config.toml
n_layer = 10
d_expert = 240
activation = "squared_relu"
router_score = "sigmoid"
normalize_top_k = false
routed_scale = 1.0
norm = "rmsnorm"
norm_eps = 1e-06
tie_embeddings = "early"
optimizer = "soap_variant"
lr = 0.0054
seq_len = 512
steps = 6423
dataset = "wikipedia_en"
Below are experts of layer 5 (counted from 0) of a mixture-of-experts language model. Rows are named down (a neuron's output weights, with its number) and show model dimensions 0-127. Each number is 128 + 32 x the weight over its row's rms, rounded and kept within 0 to 255. Numbers have three digits each.
Before each expert's rows: "comes before" lists some tokens at least twice as common just after its tokens as in all text. This comes from a sample of Wikipedia text that the model never trained on. Tokens count by the router's weight.

# expert 6
comes before: "-", "|", " ", "===", "==", " B"
down46:130101138150122089143095136182199084121089119114031114109162138096132124129142080171123183086173139124119166114102149103166135091178139094159132082108154124121131175186127135137097124097172169114136140141171099100133106129098087077150113097086099175156142129056179119110093096172054101099093134143130112164120128127170125125166136137138140184138190157111120080108127112121178160083051
down47:112098148170049166064118157121148126178085109097150148142139152114149065141102175233138151163076120167156147098168127113165181163118114149118171076167115118161125167146099117076117159120137129168125100152138145092140143164120169200130154135106153135140101129096070086133092124141137135151124125096153125050102142152192134194112104096073090131100141130135144117097088115186123151113165
down48:085084142170142120178134131112134117119172152109223192119099069128122102150108068109106079132145144101091095168095160125146202125097109099110176102146164104156113195126117212104069117113162084109125139074104108158081131142070135087112162171147139134167094102133157147114170160126116097094152101109153117142110140155093130182111122111119100093128156073134101114115177075062119146126137
down49:113136129122118147149114184121064176125156063126143078131117118073204164137055160111127157110085073133068121077157110173059107136118142148114170107101085078123135139104109149117183162119101127067130094120131105153141157118122132102095135078149108120170063102126100153127122083149137137158178133134125095107137143077144138131109120169136122150190110057132111196155107140159079079132189
down50:186127100123159135144126125111089127158055074202131160176128092109218195140104097159058130086127155146146050174185121106135160111109176170102130140172103100133094149147100147174122064151152146138146101150105136109151097103116120113101154142122131163079128120085135119126146122086071106129129087165159172135124156105142173153196139119075176094140161138129124102131180140097125162087137
down51:082131164130130109119190120153124100166128125124086114111159128130144117200112115144131119127111113190161128142169106077175149146115188075138173173113181164185155142142169090162151168131103048103126161074147143108128127102148144158166119203126156111149181097115118192132117204155146127123130125093171128125163090111083067106180195115136121087151081115104080130134103126138077106095156
down52:160095076112109138083107113107084174138113077180198155086119172127122178081214146116133128128144124135106145114121088126141101145136146166127147134156118186137115091091072121148135160170105160148124114115200132144112133162132160147099217117072082161168102080114109168105174067200122110103124081121103128100113132168174125165126140122090117126148157154119157130172151114148062120182094
down53:128127176133142144043159154166112122196158040081133122141111076102116127075154112107141096133147068127152096070100091080125137195097094127090118131162137095156156087146145139146103159126116123148122095095109075150143138059181129135175147153161117039151163139143105094094169125100093150135161146129162116117172170109073167104135103173099152145125105133154103132127101101184156104075135
down54:119150134167089152136125110124112137102125186117143153100134143161154152141091098118152078130125092153119187092216141135114124128106131163178072128090112112155145209147152136167165142126129152111077143076113159069164170114131096079211117155115065159146124085106124192149182093130122108145162141101099157134157133173116128133144129115128127125148125213159110030140112153183142169160161
down55:127108132149117134080122172097169121148135139149110110148137152149070105096123153084122024094127162165136120158109094161103125150175158173088163092083090160093090086140150108164122169141131123096149161098135122157102183097174058188144149205106108068138156098127133136093093183134079143100109126108092167092086109123051156142153192118133116129107100163139165158126145135070113105129093
down56:089134115130091093183100143129145159114153109095143173131160138047141155141191135137108144141158089133136147118081178184130156179148085127110117180150170104105133146148158154124120127114147160157144108142104161139158184095115097158122109185156084112120102168183091136118121101139128125125163167164174071101187170126182116031107077165116083128149116160124181099160175059084129121088120
down57:160109064095116103110179145111187101082203176095126140082144136111129128162105129149153177125113164097180150076074120080083082112108103045135096140144134084111139130156092142138093152144071120143115102150142165143090175103149122094117124151169133142087138175121131131142101128129168144099056134133103114115096038080138057146126143092100135110171090077136167088133146159107174149111139
down58:128060103087162170143123189143125158153112120194084119134110080102147136147082090101065126101132124174121139138122115118118118113135185174152192094063137104157100113167088138152142143180112155130089114128198133180148166072151108106123078135138117090156083099173130114156176113138169085110107106107112117123092075092139108186135148178091198180084137114115181120119105094112128103093165
down59:096097142141110148129170148124156111155111114103110156126147096069131167111145194153144091127102120114043144120170126142216152161125125134104130197074179105158182158113145106114036194171170153125132199133152172106171121123104152123136075164111157063086118146145067115129141132104157103130161098147122167089157136119129165114132068108102147130185089120135163126180128130123147172121105
down60:152106152087140080113109135107116162108112116157118117108085059082069110130096099108190123123149136087174104086110136111185074130135080192091105150143155127136101158152080137094076140078114166106114139113110099129076185122104127091135149141097163118082122134134131162136128141100094145091093165160091122161062109096108104149167191126116017133138156142187125121154102142083128155188083
down61:115076047115142073126123127098164116175157160076116105123143161142128155130119175099090181137124157076167085143155123139119110115217170146108118115090157166177163125160145042110152122129132074141112159111131126099117086132169131122087152165157157179155158154157127121088097144110113113116121114173122095203164160093108113088084139110128113082060091171097141091129095088086097123079162
down62:188136134122161082094150113158190137120165133135103155158133140115196179151174139156108130127135142108149068136170113073132108151068138065071137211091094115091156074095117134177143127091106077140162052125158160138132095128141116126138119058118105185153151142091118063161075118080144123158142142129116129149081109135109054108106123161145122132164135100147158122134092137181154080121098
down63:139144174052128128147152126131118136163188154079130080115157152106118156118081132078170167103171129076118172086093110116196123131105157162143116139095132159052156115126116091155114087097097088055151115156137118160103175147113139120116159116114109090164202067146088123055168121143122125104180111127147137154107055105094107115153093137080116070108137146125099104192100146167117097154123
down64:098143114096111058136090093119160101163079130139097125076154128076148079133131193189166126123131149090131091098074147144095122142117097124109090150102099152110119147129132172131143163149104104115175088174148162106143144167151073138111111097150168098112185139094179119050152126187165126136134109110150118151132098169121163127083162113179129047118128111137137173088136138038169091096187
down65:130130130160100126155142125112118189071165165162108201126144096139139154085057126121088141119192061121163095097115107119111128177174179187127094079126105143100134141094051223104132104125136137129110120143134140094168111156121130087142074143120087121116122112104112141143138151150132150091166115177162154097143145117069083100142109137076164125147165097140130205141114174076102120111196

# expert 5
comes before: " the", " to", " a", " by", " in", "–"
down50:114090154104089117118113109144125112202057096105100103109138099100094106090138128134150162175175102137118103103170113124126135081127174123112084099177143133091078170122182139091140122142134126141109137069195065145124064122151155163200178126122107161146063108108125133117107181103122192123121125131142090154163116122191147139159191143113123170099188187092081072153162125115143105117120
down51:100083089087081133133101176093157176118109219109164104099118089172108090134125124074173115158135088123170154152161120142072069088072113111153132128089096116120130142142143099116127106123086091121071118187141113119096165149200148102100135127131146090109079115070102143169091073047143114104201067138110107169132132147173131161170117080144080113147121151129138112092139125100140116123124
down52:155109179115169170108170112135102126188093121114086098132071121221088128130158107179174195152097108093144130132164113111131137152127187117125161090180163161130167152114145103115133144157159160174205178124155161183105126158139149169129122153110125113122112108207105109090131140160153111165125119155123159118138124080112116138170103127127180142124089168133073144137181164149145057200108
down53:158134132104102188077167106144089092176086148104110088138168141104150094115209116125092133147069180150125103084132105122093095183080090174094128097154078165111171160124180145138105146169122235083094146157099164148164130115121110123114124097131141152074145138103107140142093093175075095131160091118112156158150136157178163164086118096110151118164144139096150111082141084085126146111159
down54:090127143152117106165111142103128110144196131191160118117079082126147089115077114116120161127147082121168122194088169144109125127108134124156154135160142214151153052130129109119093151093146111136065094101141131138173115178071148134050161103113066195177173126136166092123197097186107142103150105134088150067109096126145132100104140097196123133113153167133106119123119136137086118163110
down55:133119074112137188176107112153085140108183106144159155118126114091150127132132125164174110123132141160123128122143099121146169164153169179131136178121160150097125140112102146117167107124090162134144116087122007141124122160194160076173133167131147176115190145138168123102183103178155149121117116078125134141090096082196185113102099108184129180071160174197125131119112104182127119138129
down56:095152125117156163095122156145103177089178132150161122178127085165097151116124179050116150115143170065119161095115175190104122132132155146149048109137123151152127118114072127134119087121155148178126132081082119078089084087144102104086111174167152134146132115146143171131059140110124115094108136112130054120165104046182114087075115084119138096145148090128135077099143175130131179140138
down57:112142150129163135084180091126084148131124177133115161145131094178098139102153117140147130159173107079118157146086110171073103143093132103158154102153104103163108075097152098122097174147107136178129143102068171197128092205121125094105142064159146154062119069101156163139126127113100091115121186144139155114132143067157121131107163191047139174094111158113137122113169128135178185133160
down58:020129126146107075165129117155153203181110186147088123187171106090116185154122119141118134105100122144097199091116192157128107110156118176138127088074129070141192125153144129131136176138114101105122102158088132136140122109078135064105135087114128136153190127173181154123129130138184162137109090117087154153158113112138088130115099105072148115101130147122153122143157114168101123150202
down59:166174150144112122129118137135139117092091107154075101160148176099123154158164125104117073083172157095132058085119087144115164134113057154102113083109115107113148099150137143195148097147110105139112148120103165123136109084134092030125124110184168119127165112071176101084116169191142129108138102127114150056086099143131161125135086108117137111148105136098146159170183120218156131194142
down60:126126119174083203086179085074072110096121144168172108140057056152187126148113088090105094108136152139111179175090135117133145096124171189129110074076137177097125055064116132086118120137143141120119133140163125107144130112134149119153176141122152132131167110160134118114104103116135161093115121099131126179141146134175143150157123141133169070169134153052165157096137158140135184072169
down61:199119137097098146106155137096157148123119157141123093168149141080188169155105085102144101049187132121129131157082173156184098101182131167162090111144154058121146110143142159162138114134093124144137158165113146119123111105087105104152142106122157131107111126151174120140178105066160119096125117139125170102159125161056151072074124125103134116106073092085191141116121214116102128051152
down62:130115143113114131111105095119125157145130202046077106071123133152137134168139126156090100163127081135141042104117125096150143161142168149114088072069099147178131122128103121154076101157144145114163103137097116116146135071127125113090109108149131148165144052084078149182115114098119138106171175100105103142104114143072128184110097149107095122098116191099134108132097202161084076105061
down63:102126110128112104133132196114120043184126092093101205146155151137149059064105162131142121075176117098151127100182117098122138151130092082132125173100100146210090114123113149169154131090106111170101170174094111143151189139145123138098147093119123077198092164069159140122156118148120076116142127171155073165140161095129164133082140093130143143144124123157099160132072143108132091168128
down64:129135124170160169124146057052146126112116132049144102117124110092140097098044097163133102091163101176098114080170164123087101079181110190124105133163114147094096085138134143140126115121121140110159141163141066073121133118166140108096128136053085147181095117133147152146117118182085103131154088112127165143149120137136147187097128154152192168118096168170198129157142142155152094132166
down65:121110139136152118118091213202129152128083152106135106159128188149114113155173109124139150109120139103135107093084158123216128123095162107089089121114124080174170176135141127150077088175128160146176125140101144129097134110211149125160135180156174171108095133142113147153108075111157074185146154097132146189042081116154124108118113131188122176097139121103123127146152155143131126060142
down66:227113143127103164116161166140144118147141074106150172159124108115093118131108097077094082115103146156119057082103128096181117157044106081148090048118109183133086156072134123103093138158131143134125110077086128113133108096184108157127108099160176125177160101099158122118094145202058127114119089147155111099167133081147154124170139111110111121108146141055152139140121123158113158142136
down67:141117148083171124073122141123117099099154126145161152164119126181130107141119139100115114117086140149142098104131127104125145119119134143188104158110117115135149091079176163140156112069109086088055127095126137148111132133103042047027171145096078118112096127119175144108116141109196191153158101200128201129103127109116093128128093138057105128117151129159082098170097108103091086131104
down68:130157113109121148038133129100172139094076180148152121085115111121174177124122079149132160171148202091135110114139174129098156146149104084122121160156137130129109170142160114085138134122115131076086152135191162129132121147134096176144125151098192117108090151097109232114203125207094086120133107152126083121134174145139158111143114176087105122156112170078129107122121102094082071106150
down69:067139148093124081124125151144102171181175138120120118229078140138156135106100146096134141110112084110174132080126153118184122154134154125154163116095108100067096105210107173072074204124123118127102140184101098061110114135083132175117091137166171171126083126134137057088106131154150101112107114117119110124117149084079191145134073152090106150110096140123149125132105085149115139113108

# expert 2
comes before: " of", ",", ".", " and", " in", ".\n\n"
down20:130153118116081108180140107200114093146148108109088152146148105177106137041095123172132107156109129103105094106103118089150093127130085167151158130183134071119116104142121129154133143134147145137175126203154099102131081100133106104150111139153140099165064161144145065096097161095127136145066155080132130087125141067186093150093077128143091147103070094151064138131109186124155064156080
down21:176091135104102142097096128178173174221116117099153078086132115132161079134182111151141094120088167094113157149077100125076139134095114152132082147156110135112105159141159153184102177087128170106174139099181132146145158103125119151157147140177149116214154123093056094160142120165117100092140165105108127129133117126111194138115127088113145152121164083166094118097096131130149051106064
down22:098121175136142075132017134083128136105097134080148138133170132139161152159086147098153131096139135135140103142106081100133128130101089064194123175049093135110179157127154125090139134103159117128167104160136119150117085129066108180135142116115151103102123075150083153074108126155197172077142142177102109088080145180130155123106140111118126086174120161095162079138141137136074086100167
down23:161108104139133192127148109127073200145104075138081116102116127185114137148073173101144141153106146160148130170098084102123162145186096123185078104140146124083099115141092120127122096127087136157135131145188157156131156100073106161191132110128090057060136093135124089135149159147108094123161142089123193090148194140087122158188141101168112126089107130144104061130101131090078128154165
down24:135112100130130116119159119089135107079067077151096049134095165118141155136107144131143127157108124129082173114093096211120156113128120141112218160123134119115155138095101096199099124154122166154125155134132090169127144091127051070122101063186125137124117149149032069076120115107076110131092148129113105138109093129116146117102070112120052129129129115153155123172140069114150110136165
down25:124137140151189115119179110127089145175117126111152097143106139073107125129087105102141096098129185140143113104161135158152157132109170120124127156084106117116102073097125137152129175125125090165117178083128165079102202105158155129195090165157034111123122116133113044128151164103078186169147132130093131163114193087148142112151139143153161135182098113129095170127072134054089096108172
down26:133182113101116112141052101135180194131123131093190123134102073101183140147090110119122124116164180181116084029126105146136089119145131098171208130135203160118116117127156152151093077136170108116176102132058148180078204146083109145129183179153115103129135121136093142117116112127117135132102174133135118132153138168144167106160101148102101120108166126171156123116089109093164119113138
down27:128093105162133176124106113111074154059189104166164112101130171090119201110116146167150141092133159090119199150098172118121114116100123069117138101089119160113142115169104133105104161148132116072097110084117174111136045201114154124124126173101165130155112121126085126204136164124069073136184076129106134092133153096166085148156118160148145156132098113143150148121149153137102108163204
down28:112144121146059139125124116176150135136156080104099127176109157152118131153163108162117116101141161121142114067116121178083094160127129185117149087112124186115091172148156144154160112131174160156128124117105111092090125130076116101149142134100095093164109071166213081087125083116140084138130093149130139070139189130093187129084070188156197121133134097124140083104206122146146086101077
down29:099118174070095095124132098142111138174110113113135092106140147144089104164152119142132110190089141116107095096187136158119155117058179125142072093141125077131150166075192138127074094128094109147099170124134130195089152161172169123113093139112118151156084127163117114107091144102129114082141109075134097128095107144190109149160130113045138058200123164145133146118085061086090106107106
down30:077114104108124085182066173140155139141145167130150148124121108094104154158141125106102102083177176203151156081076099163145169132163094104162058066136155142170151137158191087157098142151105125151085107089136145111191119116095163136140120177162129126089085124177116096154134148184161116170165136157136111090176118116111102153152203115099089140133099155128125187094112120083149167095137
down31:111171128104162161088161118096117131096108188096160116142166123198120106124083119134156197125114143148161106118114147139166062117110124124153134136073109111160144180114220115124166190117133076136109086092124153106132075093104151156133146189150097139114118162065167149140092134120169149171084127104164096110101132143108138111163096140071140082155140198067164115141123186203109102115131
down32:148168164109148132115157158118136102158113084109117082168159089168105122177188136116111103181101112081133078102120123086145167099103164117205148115088123092170143154154126127122123155065126145105113116104159160141161186117183112074110144189134098104129144135154079139124135144081089102186106100062118106122165108188068133170100142178109097088075126084103082169105118134145093085074117
down33:169129102084121169099101113166178089115116159052111046182094123146140116093105077211141046184108140134059082120140123107122139141183106142143080136068157116132090151100126103184089086122132142124089167167148156104147115184122145137090156193135119107085095159108146154097163125105163160143123182112123143158107133125154080112177171155115098105137160140158122158123128114129149110123174
down34:171102180128136098125149137111151130122198152089146157156199113177134180138101131113052176107150167178197133121136159087155162103182157133056122134136124102122099099116071085090144145142133179095100085028073141159088087165121111144148107113204132158136084144103108118157177104112108120125117161092176080127103102131153122139128093134144144081082114120118130107109152116117104164146140
down35:154099171131165093134160166102100157127155177110107044165124090150093120068104113099135159140126160097151160121119188150163101133158087098115130128163115054142091080166112113120174114110065134102102121157163161098117193058088170096130090083110134130143119102104183155091128164162094160132118111163149106111133161090155139059063101114094187141135100117197081116117136143131143119127168
down36:173164128189119174077133137172161142156144176138106165171132180123134157079185136077191125118097162116131115142169122214151146084067126124084162126124093206182194176156133110123131117146133137161084140097119123099121110142181179153136138119209130149088146116111123084144088135127132174160136104156112095100127122102145128154121093110145117121097115170158179206145147162147101097161125
down37:095116158131153174109163134103132114076145094127177182131083052093160128123098137145129193138105118161122122106151115115112152170166142181110145138152116162135090123145082099093149140077167157140153206177073140094113153077149089124057145129118155145102150186163084138131163108078110155035106076086104161132124136149159110124149149068139116101109145081117110104120201160101119113096095
down38:085143129091114151124090162171152121165150148151091075126147123065142138124197156101133118172142164128114142130132122124139132119111147140137106107083113084157180137089152144137082113148104085103179133129200111120167158100126051072185210101130161148095155113126073142132068164105080121114127120165111115111159090136125142096183101049125062153208135119172144113106110094156116157095163
down39:124104109114109140162155101076053091112142142133097150043187178105161121103093103098094155136161132082102134105121169164143144137194148175116163086127164110183103113137112122156190118104143168151105069129153105127156151132121110152077192110150174125135106140126059153058160162127104158118144143163085110181138089124127130094115112161113094149134186117151104142155158045121142076114176

# expert 3
comes before: "0", "1", "9", "2", "3", "8"
down46:134139134106093171153155063136093131110130153068147121091093160144070097175096128137128123160110080155174164081130110172108110125140115134137118119141155121109109125123127123179114099139118137086088169095108137156148173110156141172100150171126207119085138072075179148084092158175115169114124062137144215103124166175061066190142088131107164138148135080122114119136153113143156130143053
down47:127149137160141097111130134157119165132132112120134119117127066111101143122172114156122104079124068136107110110080156064137124107165125111165117131125137096107098044123170147189114080133158147112124124189095147088078133116137179134102139088148103163121086187170128123134145187072147079147138139103108164150108064077182138095190132146134132095064080060158138185115169077146074125162092
down48:098138168104113189119129119127147116110165185154114138103126155127168182191209130120099133104130127157118121103149145137128189162162108149139105084093072122152178061131095180118153170159084123096114145180163113152091106170147105075150214091101139096134189113172136122140191182144132158095158092105088179178125135141110141140078134131128121094165126137144127115192131119117078125078089
down49:138066098104149106096113130095126164126103099141160152122143154121175161107136139182136142142109164085114113128104083131160112120095109124151115138115156140159160064107112115136188109160171158102103150049226120141073129165109101146103150143139114066211124154159137163148158120169154070145159150092169122179155080121153148143080139125175116160057107132159087143109075170191079133126150
down50:115104135160077136062162105117148048142159098170106099181153111169084076095141120095098096139150102158077150093175099157114063091122129124157164152086088094124172156125107164153139153082175115159119121150137120090106113123111113076111175052124089152116122152145200161135169118104109125188102148156126166131174138119088111063143153167111119118140114066130118140135079183099087110092107
down51:171081086201142134078100115123114123139142138108152050088124077225115116142133092111113139186086130118169163119116137126092107177111149108110124176138080115155113114087122127143133145133105107120089171108133146142203144133104093212151119150058108088104136175065104131121130154144079119132082088109129091161090143112133148164182147076139116094158163122158086130152107183100149147166085
down52:148171170119173156162081149085146133131207134130139075139155090097160114140097130121081087107096097087064124092170049084180206096185093101128132139114121131145110182163091155131141117133127142160094112099095094192094111073146117128065171140118169167101089158084108108147123094115135118122109073125094146152106151171130108103148124143178119157143160077142116114118141129112119166140054
down53:175186108129187141149079115122095106139079141133129102072116088138139091109137131193156221128085127124152103149100124173132118086083114149130091178088139148077085143151136080152121153074107087181126154109183157112138142103129153127190098126092132141143158096110114134074098169118081124115104127139160125126108137177091170069122170146057186141086132173141146149135157060118117071111122
down54:114087133087151132117116138158151164135134057077109139153097086131127160111131099048112177100127118117111114121135149151174112113146117156087086090109132166137108102149162088096150100106118146186134132092193144168111162089172130172161123122152132076158144184136082162143109122171180058064105094084180107209112139125128069081130105103080116109123114102133107091196142170151105080112120
down55:109154085190179117093110142150101158122171054081139081110144112120092110196105210091127099116141132101152118123115148117130133142136149110082161137136115096145225132163144103120167189094141114135225135158084135164100139065105174116112126073135152134096113153081100101161151186123160103148104102164098150121117146144140133148099096090151124087174132093153165113139184168154129097157157
down56:164111163101174143112135137178131224176171149105136109109086115094095089088111157117172178148142129069092131139117134166114131205072178149104139077143124137162141098148160190100090163125126073147104167113104118089123130129130071123103110108170130110207182151118123169135118124172111108170127164115169105150144145151128157108150086117073107115125150110127166061146188131154155144188164
down57:091161098097081107127101155055093142157078188163113162092170118081129140109156066099117173135148128120108128058098084090080166165125130103129163148176126109151137101117162115154192090102121136118149128129154163115178168134185140075153132214101128112135122106121168136163159082188152081194137165115147122097061155121124115095113152075144117110176119135143100113143149199133139128121140
down58:135098084140150126107076111163117150075133114127144102137102086140113170088119174169168098082175146133113128092148160169148135135132123200137090109172115138138115152079100131098121137154221133110124122170128135135123179089094160155111138098134158134142187101086119112110106127084141178068178063150130181159074086107150088140109142140189087136131118142117159136092125156146174235132073
down59:129089102162093151057151108094192105106143182091068094222106135149152126105080138133147134082101153155136139135084137110172128185157156140061147132143036165133100093102157171190141130119104126096133109129163097148087079124109133141097128125134065149114070196077139135049108096112153102156112143137125094141157166120130149098158125139148119134104155122154123094088151145090155094103135
down60:165112117115105177079116089169114109105091167125120180105103122068117166151133132200208126088114081128116141158101130083072152060073148101159116132154165135188130138134147112169088129111153131143114128108152101113180123092086106092113132165164163087079127094114133171137086106089128135166143113127178186116084104150070198150160133115168106111121105148111143162199174151174133104137094
down61:140157132128148160123069124135121137098037097135198145084230128161147125136148099107094128120144134112114153066114143158112190096158098138164114193127128174093155126110087089154119095145115119146130104174145089129099165162114115126136114125106131073148117097123126196114088121120124146099163046201144131140152063184093131165122071111108123148142142121102139133118135093129102077044102
down62:129093110129085102147126143121105133134108164158134089069156046186138151132144162124149146144142136079177065123172079121135110105089083144159120142104161133105106159123158140110078096117146035130153133130178123160144102127075118132142130149067168125126099104135118072167129110055058116082170061132195136089110133159113139100149139097081122116148162131084094088126119151113054144156168
down63:155139114184167032172072125095116099114093165122088146140129109179111122134120134141127177104161119157142120144043149106113150198160154132163194079158129131128125188109124106146118101098125144101111120126084070091156189140130145166143088167064193107131079077132076109142151099166138150149135165158155099080135130193118138145129128113150122162077182111140132119087129073149113121092142
down64:149134222134140156150140134151145115160157133150134137163141075092121096144152099153102183152105116093138120147176135075174121085139202149117165086040091241119126141127128117100160097069118140088105191107131128115096169094111171137107104184074112158207124137138120130158118124107149119097100126115124149103138131099137050124169126149134118064128126174136091155174125091118129131120126
down65:075106108117126055123137163120093088088087160105117079139108141106143120133157084087086084099101083156128094091140151135097167145132140166120093106124143148136084105119133121096078133097186111161118059147154112070157140142117134136107089185167151151112066165144167178159131106150124092119095098126121082110102064206091105206111180117139141145157105142146055160091131136181134182128144

# expert 0
comes before: ",", " (", " and", "\n", "'s", " K"
down20:125153204167113155128160083077114093148106163074133137053092120112100107118067100073149193095136138100159109130144096129170182173108192076161146127082189135152134145109172149142071133150136075143150164103132138113109174128148102191102145153126123070106137130147146173101043111074148161125175125137127117151090114123106087112127146092140124167135141133106097148169116110201153150133121
down21:150180160146134104153127149182130093167139079129087098165126091181120105111196147070136107130176164118101164110066101098084076094150124095145182083143090090181118134122126140124168128090077114088168099123165109132120132131096058070113114184117104129173055136156143109144159128046113135125146110127097108139178147168075134076129164134103115128172064144095108116132099153168134108105146
down22:147087155187093083095088121166153112108101166171123130151097121168164122181110173083152085140124117115143155116133115122121123090111103164126094181103075073168091172102141179116106071157116089151100126166110123138167105127069063110145123148153088159085129182184176171117098099122153089136149122098135079138122107098157106107130126214140080130142147209113080077141107116128154101181132
down23:102130134117180090184183143111058114189133124167086141132172122117104111122097116134141147177152148096133141165166145156147118204084101084121125152178061152146131164094139086120103169106101138102160116143094140231117165125041167163074105166077135150128153122131121101097128093169116128140101110114183137165107138097155067154126123170108105107151115119142164067158161135129127156140077
down24:146156122173114163130158128118122097087181121128110131153122186187178147136093183121149109195051107056096161062137153062082114142089147165136079179100169126140114130121100107103162128092154108092082122137128092161131112112101146137127121149083119137108099149102226100053107096139154150122118112108098096102123087057134127106096161110146142139196111144128097090142083135168113120142143
down25:099137150165103128118130125156113134176154170083157147058110089153117096164139136100171045144123109122132197076128127103125196088181101166179200129186104099193112139088108102174092136108161141109166150118177081183078164137111107116120153113144114119118117119119122181150121116175102149141202151139118110101123138115155067145121112148097202106077095154139153139103125117126118071124093
down26:130102105113161108167168136123110133078140164111170136104138095134082117125158121186184106096151120142126161152197192124166084068066107121105183132132160091155125081159187125116116151111095106153093122083140152204139128117161093139131126165135172130122157072164154105087146150049148110112090106100143141169094099183133155139096103080151148108180089122088133169125128114064157195105153
down27:123124172179154144160120174133145087124159105111134104115104131159127192113137139143155132118109096135123087152117164169118156103163107199154093110118107104089115112095112153153169215151224098147177077162155173112108152097081092073109166141159069103151165114098108107169148136150103143108223124136174132158165157042138150090132139083098117123143104142155120132142103150187138116159137
down28:136124106180131154082097137133132077067129040072207110099131142090149124166151146141131095111186144118124142102074152130146090081164158093171128159135132108172166110076132137125132181104167080184180199161140071132128115182096102141101162110119085144113135130187103120112114111174070118105118125109152124105103095132169190101125077088143124176116091146124087167128147089101140129103119
down29:196141123171106061170109171084111147083125114108094080107147132123179080140143156124081176069165142125122088086151124094075048141134144167130126096069102157145122116109108082178143068098155146131137161125163156141137095108128176069142088141177126140155160139150175156148132073146141168090134070122165114191186129120112158086089125111159106116124148056117140128109149161130147124085125
down30:127128156141086099078158123154089122124130134117097091146137146166128093100166108141100180084166204133098164114157173100115123174121147094126135089134167084082185176111132134145103127159169122182170072133098139083113090100158131144114175163062108130203164167130150170124136189203131098144126114093158121127139177113134128127106173142144141125093167070167102060166147140139098198139100
down31:096138056079148081136088125114152098124123115123105165170127163152145138141090125170126129153212100151171138156151172158188088106118110087114170140181135091134148107184114122133111101094083115091095067214094127129130098161023139084121133156144127141136078135109076093165118076121122154164120125114148118181140163096057157121106105149122072141084120168140143086135131131163124110099121
down32:160162205119147099093115096111095101115108117135091152151144056151141154047104069077164139153127098113108120170124131137185070141153128117133138127132127170148103105144183139125136114062093130165071113178164091129152120076178107134131152143102105141155122159157146124099088129176103110121147175103174095154112071099128114107155124105151117129061099138133141207205128144062083088110105
down33:096102134120122128154154144083143148120060135129197162114104095097094088135148134122148087072156157155174133156186149154122142113134057119193131092135144206136106135110126127070088167106109155116137161178142153108123111162154112108105121123094071087145119140173160166152137108157172112146139137133174133138185185093129138095066125174111200150097104124142172189104166139120218098159136
down34:128115119135125126071089090104141124066216137130134125162097120120106142131122154159067201138119145136154124038144127178124092113105126181108137107082152110199129150167080086118126157117174170153127125081074150129174083165142123087123119109108152145138148119117120083132152120117130077162116081155164174119143132124114174117090076151046123134140119104179137118091131082136168039108154
down35:085095129188129154160131149190157182142157174074193106121129094155099106142133089116075129149157092080106145128095144157148159154110105104127121106161105120036161111116150130104066128127127096093100138149176089120089125132135146146098134167123102107132101168076181174184148111138178194112076135106097088102149137133138152122102141089126161150106090123119089119117207104138103168222123
down36:133120142144099120123163071109158094143080106098160154151129133155058124154072138143151110145118166137125162126136099104180149118157125135125129123122141196119076075147131076109107134098147079092169144127119118063009164133148120092138125177099176093186129154113216086194101135112144111139089137168123127095131094074174136156142179110135108105172130097119126116081160100114154195125125
down37:111115150126172079150148092037121076081052115093126098158109111128152137116131126109092146129127104062138154086168134077094124113190188155146119165070175126142168080089151121179142151100135159093081125103124102111113170111108074104142122070177111141130129144145111152143134115054092074165138161054124157136137102159167117146122103155115172088100111147109136107151086142144094134145193
down38:114109113087157188138143184100129137132162107115120093084087161105155104144150195160134062135124135129114167086088091117141184056130130164073131157117139206186212111136091105129158114110086168122125122142078117168098132163120096104099169109168120148094153150141089165123131140085097129102149039135124128123124096114097170122097140103113101050120098098150175155126093182103107103099143
down39:111153112150122148138127116091126100092173121211169138162150173119169141164181144178141173150126156169140138087117182117068154089128097216061150157133134122124110102108160075186100140168190095146138148130120116115145105133066147129180109126120105133160153118131094127061118178068131119095136056133150099162111115104124124107151125144133123106114075212095099148125130128087126100059119